{"n_layer": 13, "d_model": 192, "n_experts": 16, "experts_per_token": 1, "d_expert": 288, "d_shared_expert": 0, "activation": "swiglu", "moe_layers": [1, 2, 3, 4, 5, 6, 7, 8, 9, 10, 11, 12], "router_score": "softmax", "normalize_top_k": false, "routed_scale": 4.0, "balance_loss": 0.00853, "balance_bias": false, "router_z_loss": 0.001, "router_bias": true, "init_std_router": 0.0265, "lr_router": 0.0015, "n_head": 6, "n_kv_head": 3, "head_dim": 32, "vocab_size": 18911, "norm": "rmsnorm", "norm_place": "pre", "norm_eps": 1e-05, "positions": "rope", "rope_base": 10000.0, "rope_fraction": 1.0, "qk_norm": false, "attn_scale": 0.177, "tie_embeddings": false, "parallel_block": false, "init": "normal", "init_std_qkv": 0.0162, "init_std_o": 0.0, "init_std_up": 0.0162, "init_std_down": 0.0, "optimizer": "soap_variant", "lr": 0.00444, "lr_mult_o": 0.949, "lr_mult_up": 1.39, "beta1": 0.95, "beta2": 0.95, "lr_head": 0.0335, "warmup_steps": 200, "schedule": "cos", "final_lr_fraction": 0.1, "batch_tokens": 65536, "seq_len": 256, "doc_mask": false, "z_loss": 0.0001, "train_tokens": 339800000, "steps": 5185, "dataset": "wikipedia_en"}
Below are experts of layer 6 (counted from 0) of a mixture-of-experts language model. Rows are named router (the router's row for the expert), down (a neuron's output weights, with its number) and show model dimensions 0-191. Each number is 500 + 40 x the weight over its row's rms, rounded and kept within 0 to 999. Numbers have three digits each.
After each expert's rows: "comes before" lists some tokens at least twice as common just after its tokens as in all text. This comes from a sample of Wikipedia text that the model never trained on. Tokens count by the router's weight.

# expert 0
router:449532511521494532528436578482450469473499461519538535551461419501531531489494475542451473488411508527555449488517497535479474464488536563501566543534552563479496545502477478519511503499473512519494541481467486559547546451445456412543436490565439443509536522520538446444455538495536546478546549463466475533478566536432530528530514496470441423469458539523504530482447477525470519470571475518539502472500552528451526525475559485479504642477455461580541494533432464507506523450458509519469552511486444499554558558492546455545538541554526472488476447540450533448512560537520541467
down2:478470479520461430437534509468488601425507533487557494529533454509496543427439554458427580522497464552535510548526512496462480458510463448509416566493502491503468551531486456525502441495482543502516434547478533528585485504541526566481504514504546490548480481492544514503506550493505422442466492601517478537515532468527549571463431437518526521391475518496497596558497561563485483516569508394501498444468528533515513508488540505544519513512487543434533504442497469524498472550490447513530462488461539529495510505504473507488446501534471464532439449464483481448544425550481503570
down3:429494520465452575491480473538467589514504450506502473516487445521455535539506496451466449492534463552496458484497559447460538466511497480474494498535436500474512476474486472549499433513524492483510556457540424543499504517546555443539478533577476559450512502554467397423508563482449502560522456450520515503502475526457525528574446483507524457481456421514490538480445520435465511498414543430517421571466482462465483537501510520525489537492500531477548447515554551487517512476509500480533525584517487589555525420562523481473520516496517442511589453473492491461398436487517561485
down4:429498585528490435451518495514494477485535433519498493490556494491493498520511480426584444490450408532544470568473537515513488508458521527429600529483519458499591493512514482499509482519568503446477513482421501476480462534457485495619542546503516443468515503504504539458460485425476486537527449515514525518477540538560481518467529493496535539463498481559474535550558493516519486533532523460536476515439524523569510537541483541468499498527415469546438468487450445482620519449518440468432508463521497470475516474570416535560549521502466493513476526526413553508524416527492461527
down5:588507516504558495510527545512539482503467526468465441456512553503482531436458492482564573521556458507544491487444568498549529469540534417562469464510528500499533549421507497512482488459482503532558441480516482461512513483501561476527491491543518546506497437422434529482542512493475488460494467507479563536458545501433547521490548459540472452452491436603493495454510531542426476570507457550365523481542489547516444555408458510481491542473461500471611487434497522491473459540497410497434502533489485514568464491493455482553461467552491496464509485502517505534424540507474508516
comes before: ",", ".", " of", "'s", " and", " ("

# expert 4
router:475555541428498505457461528483464454492446489515551509559530486482494490464486508535467533540497489407511465538527542543490490465537462518518508537589523550506463428541468461532502466581567497534462570474367506564509549457466507512496510486470523420456465585461527435467457518499572478420602507521454470539515578532495534556559448491492500458429473527504495489487474480523521539474532479531496534503472547578448466506466565510528551564445457447455530526535516457540453463527445501531432535526506466482539518469463512483514531518488517490405460497470489520478548560557504531473
down0:562434511504548507538476497600543540455517560432474490503490514511527488512563437548572481489577531384468501540538507466510436457492454444570496469499456442514488435510527529509503466494545503552453488507559511493500530449531465540528456522502481520525489515463559431496567555478501434493507573504553529545536541514571571582475478469460498436431576536533463536518507474481481507458442523500549459467487485396529477490490593506566454476488545507498478526502493513491459436541555533494525476508492503515484493461459439584555548486491501504490484456493505582427510525464539530468
down1:551534491538460497446538495464510468498562516575472470492515494512558478523492516460496473540536551550496561474521545449484472447556496482455517462596498455521441530560550553535522468544558575423539488528492489486507447459532414504520433472525526521507504475464510489483521474470556462482473471549524498516466518520533468491503453503471549593563477480517489429526580494505508488492478411553571464454531490564436565543591503524546470505548500487554446487457499542450522483438505509551473523437517519448534533509482495495528609524456409508483519497483545442447582490419531500530
down2:490507453478513481474540502445490540462457460472551482547522508550498520489458528431404527476557482487526489530573546560488479435538514426513488494551485486518477472522517508524529463575517541484480499500441546529521470469487425559442492471485599453477503562512476462493510534530531416417524457548441488523567490440490567525489462528514493557456479531515513565484481488575495503483519511486425544526475583543463473492494563509547470473521448563479493598470566527518521483540488423474511509484504446545524549456499477474488537501542439504432404421419489529480524495579524542538
down3:454513457462527561545497491530481564507524464455529457517529460461487570569512487490435490520515488505406462486512605456464533529541502477493554531505515559483570471514483480518535463479521437458541494481529488587488478548496502510582472464511521542510535518548464443430546566457505500554510461518547546569491468557521573493572440422498504510515448475562544514534481509524496452523382519494565433479513562488451566544480492541492548511502474507521440477571549526484527547506490512527554517603499446540540531513524501430528523540473535509504526461458512531453414454521487551520
comes before: "\n", " The", "-", "==", " He", " In"

# expert 3
router:469530503527460539548457513480455471502444445516499584579531486500483493474503561466486497463433543495546434483523586577421453458518518505579534488524486549438517507495540453474514514549522474565530538511465467547564551488463463442504460491582516519509581519505580460452426497478558521498519532558504588545499528554485564533526509478513445457397472564536495521503496500493529511474564516549529518453574546465425499533447485481506537509462482464548546539516459484476444484478443569507499503457471414495559489494513508422550548526517511450496503528522435538472520546490506543502
down14:580527574503463516536460550516436475478509512518501539595429521483512539526434445492496497541473485445446486498589438489544490486492566518450610422436493478496413484468537467520521567539484494471494539485499456464531444453467472485384510517456539400476488540463512549538475501547498494544514555462462489421498530483556491447476526539456464499454451568521485489507568439525452450488607485520537543452517496498495454487473527551536529506545506559505493514526497436540472541478464512534456497502541485539436486520500568448509497437543521541502500513451524490510514479507447437476
down15:558548482500409512477466405382464482466507541489558503587512495541529455511493490562469529523461465492589451471499504539580505586513564450568420579466503494537368485513501478492525429545448515539545530479515462487479542560560523508488483509522492523516488500453537487438491479573499534547486500502530552568560533503481508464517494495529423509477533518530538515473560509510521527474461511458535487451457529479546500547575475454572423492465552494544519555514502439475481469474500536495544473520485538442521546476499484503483444506488501526473493493469592524529492432488493439485
down16:563466491475511445511506475516471561481580577483509470510534515540506482522464518598504527490483487411559518467441411484451497532567453473518432588508487546514492426545564513516587438493455402481514444548555514489463485482439513533540516508561517486509493533505521480500516443568481539499499552517483501514535519436563482501508503518542450549556472450469432525490512459430472500511461407501397543482572560538500523446517509494511528530440493506474476543508547493434412529501479493486536514456489549523498500507535447535522505491514517532511506457468524500517493548448537561393
down17:541511553486517540503463512485500555495512537460524551511467431495580502497533502535550521492438513533482501476490493477480482478503455518532474560520513430468513549476433556468497491459464543454520530474517531536457463611453538489516524510496515436522366496537542471489469494487403478519547545498587495468486536586526509550441448555447513462515540545499476430459542558519501495549525521411429503592469478559456468514487494426470492457454505535499473473435547535406529436517515531472559531526455532533465524528463515482478494552435461578503522492527518515524513460496526500405
comes before: ",", " of", " and", " to", " in", " by"

# expert 1
router:463493511512488552473458509486457521449460435520523538547466463467480501513402605534501493547519497461537504510499521506449505489620483490466514496530506537456496523493518494562579490510544432528540509443486451562503497454434551446496536496484459442561516537476495499464466472486503484446487450466482553549475467506466569514535479438472466480425473501469513582558466434578484562472559499551502502528502566458492435521464525489440506568398474477520513558518502500513515571494452563442469514392483499493529525495504500442530482564541571474522444458470477573431501509505532530486
down0:451429473477566430481544503506498469486499548461525507478477497534526501489512441493526529441507462482456438543503531468527474475547438527515511502497485457478430439475534478504507450502503554453504531438506536428498529487470493409494483444426491415548544436437547474525598503498454456459529548479530475544505493546536512579455549472425506468521524475541564464445589478471458563417455506567540485534474512466536517501460548519517418493558554556534428528525476497451541505530508514484526483512453485512525500492452493524574504469530481455505462474450405524397515465458530522552
down1:477493565520550527471545507502500526489533498537492454458512482457526489501515519439478436553581454512468520496474527507449499485517535541466481519599482501529378430545479467530489395491540520440557542504457528478559426507545430485505533444555509532472512531467574454479539480472530531429464495490507482440507492477559467523549496481461521562568496468489549531572516537449513562508534516562504452545533499474506465483510507476576470484521461504523487483555418547476575468464480478458519497476487497499510484481549474478430565505508475448478586545451555482453595440438567497443
down2:485499527437512516492539503450503488506482429461523552520504499532520531447467557513416524465511497512568483496582517475488505456478454487482446562555499471440507472504545489486488498542441520482494477528440529517541523439461499485426499502550561502489400494482474489454505524532455451457493420530499503508543532493557538576489413490523529518495493526519483553482458583565534545555519486445475574461493529504468520481546585501541467532531531507447521456456491549582491546582498474554587497458526510547557527543495553492483457463548511449395435494422476489536492512594565545467
down3:480541466477502536478525498539510557437465476532478455513514462451508427522602483455468377497544505554469510467432500494466467501508511453485488471495489553494522514452535512454511510480512470505547563487507490547498534459498549556515490469525435476487512485590522471457560545456488443565507401538528536556455437473454509508514481464485517567495550472525537581486516543540499491485468552422566366472478504485480482477533487604456546459516478536463445497538523478522521474466526520493496517577468468570536548414537484466501534519540552445481532463532516586496460533483518561474
comes before: " the", " a", " his", " an", " their", " its"

# expert 6
router:458530545493469544527426551480450442478494452556532564536463481505471527512485521526465540522466535538559478473523524546463470462537516538543554547544534574468472531516538468506508499492459514527483554482470472551563562447448465426539444465553426448527529541505546438442453528455506559454565510490505509550526536548440549548557494494447451442475458535527473541476477464513493495459587465532553505470507549522448475544474509446470515582460441452536563502545445463515475508453449535518471531518500477469555568562525499448542542562562556457491453461543448538493493547543523546488
down26:497478514521529514529499444536434466459497521492591519567480400499530511538470467482482552460465509524581489429481431532459490501451528461501590509459501511537514458457440509510498490521454473469435559546484511524503531538527543486507540474576473487405495476494453495501481446469394506501520548518547586531561529542485541445557467388479504506537493530498549500458497555444435487430496506520547515537511508460500462521505477512502410558504496490478511562527522505488517481514493460522510502438517529598547464474531454598547507517483493461453420510568543461553426481542521484472
down27:486498557459520478463446560593616583528477529530529491427524574509495524468551487496488483481492496495437530511452518507537478541530454473475394477432472487490393556493483490427501529492486514537479518458494486478492575487532528500481545502476546499438494457456481540552528501565494558569427530537559461466508537465488491484467581545549472486449521492510474489457477488476428418512474479515500488493450421549456465435481425530567458462490548476495522476467462488490502476533517496534456488485545452528542486572486457527474491451511484538439478473432510482488466416439435526443
down28:537582500420462413459489525537506557543474524559506529578499557456491504491451443525547533502504499499553555439477562568549526435582519470506447484544548484518465545461510557525472498497465518494445501436543544517480577484518495524558541483491586514531479426530538515532443475446466518510546473521474509530452427495481536516480476453524463535481524469491540398478521491473530515549543476507508478507529505517536451499524509498469421577510473490486503526515471577501540538448456504485529497464458558523558462523423438459464386597500482502476558483510512460463485508404518478501
down29:468470459535459479529456515534505533546526420499513567445491562531450509488516425487484510577485592529477486528528471515510545571536476473444373496450516426536536501477496536551475415546509485491472510478457514488473569495491552598457488434571521563486461513453488549521493509488492495503568532487464479482401467462482520482523514511482507489467541491536483477449471455525392504414498405495519528546463494510456447565536417517499457487539469541493493491539478556517491562521520473468455440532550472528552505482573562469531499465487521570461523489468518493511478488472480458571
comes before: " |", " was", "|", " is", " had", " were"

# expert 7
router:473491538453495556528508560498469400439520479600539515495498463476512520528503469498502566521529550422517526516479497544499497455477473509512533453535472517460522548588470454528472472477531490495501500445469440551558531444458498446514461460510386464577533538475541489450505471491467541505517558509476503534544500530477512558541505493469448418470448559520449512512517473578454502495587501531579509467478512479504551547462497438442541532479429468512528523626468485547479462446478488471494564474480549474561512571487451520541517542579517461503466421467462519433495534526524491512
down2:461492513516488500472526510409473567509509470450551432507547476500518574481434548435463538568586503513554471460539521502465506476509454558499450545538447517535483466481489469485503535498462502525546477511465534473571475515435496532495472552477569505438411547478453430499557542535520442481532558542430509508479528463519519496499445479439533535542504430502455585530494504560476517443516445513451556432504504498454523575474561448543387523527484537500464518511544516478496479525463466564564476528467509520526505534535484498521426425520451492443476549429528496542492438520527543550
down3:469499531485424521457497519587498556519437471518540526566477426481458554535519487445499451521495457533421458503540568570504512482530477479491491527513459524469515506549501456529550415464560431542490572447577507504480506549516570511518550510525522524473513505609487489432504533449434450550527457423558541526538439450519498488569445517480543471508504549470498516447506529497506474533456545475538430522505518472525404460448473547508563497523462491450508451511499485471491509417552494549512482550566512544490475438494514526510522510581514478535510500474495472523415455474536579457
down4:462443462472499490542470488426464517443522497455487545449505566431522506467475466513429483514504405496510468567459580514497453514545507517469533533526542461485547451482534533483524529508528483499497461559402484492515557494482506460576511513510517469399550531506449502454470571490474478484564410470521495487511509540550463519471471579464500596463535500577474499499534489558490487547523474464508498514459477511514539491557434525516584500522425491540442455484392500559593518435485555558464500532523441542479499493468465520530510556440548479531485528519442539465505493555540461467
down5:571496531506529522492534471490495503472498489480540459511468507524463522470462511484536539511586463520568519466467569517493517459515580476503466501534445509498509559493545484577508516456524463514429387479525502414534539566484499455531560433557504527489455424444497541520466537450511483494463476498475523529401547499469500449543531493604494501490501451507533507508481460516454482548501445514446534502563423429533454573444532475498547523428449498507601422453527482478528501511457461512459530492495482540589479487504431575498494500516474515453516483455483500513371515522513529459
comes before: ":", " |", " 0", ";", "0", "2"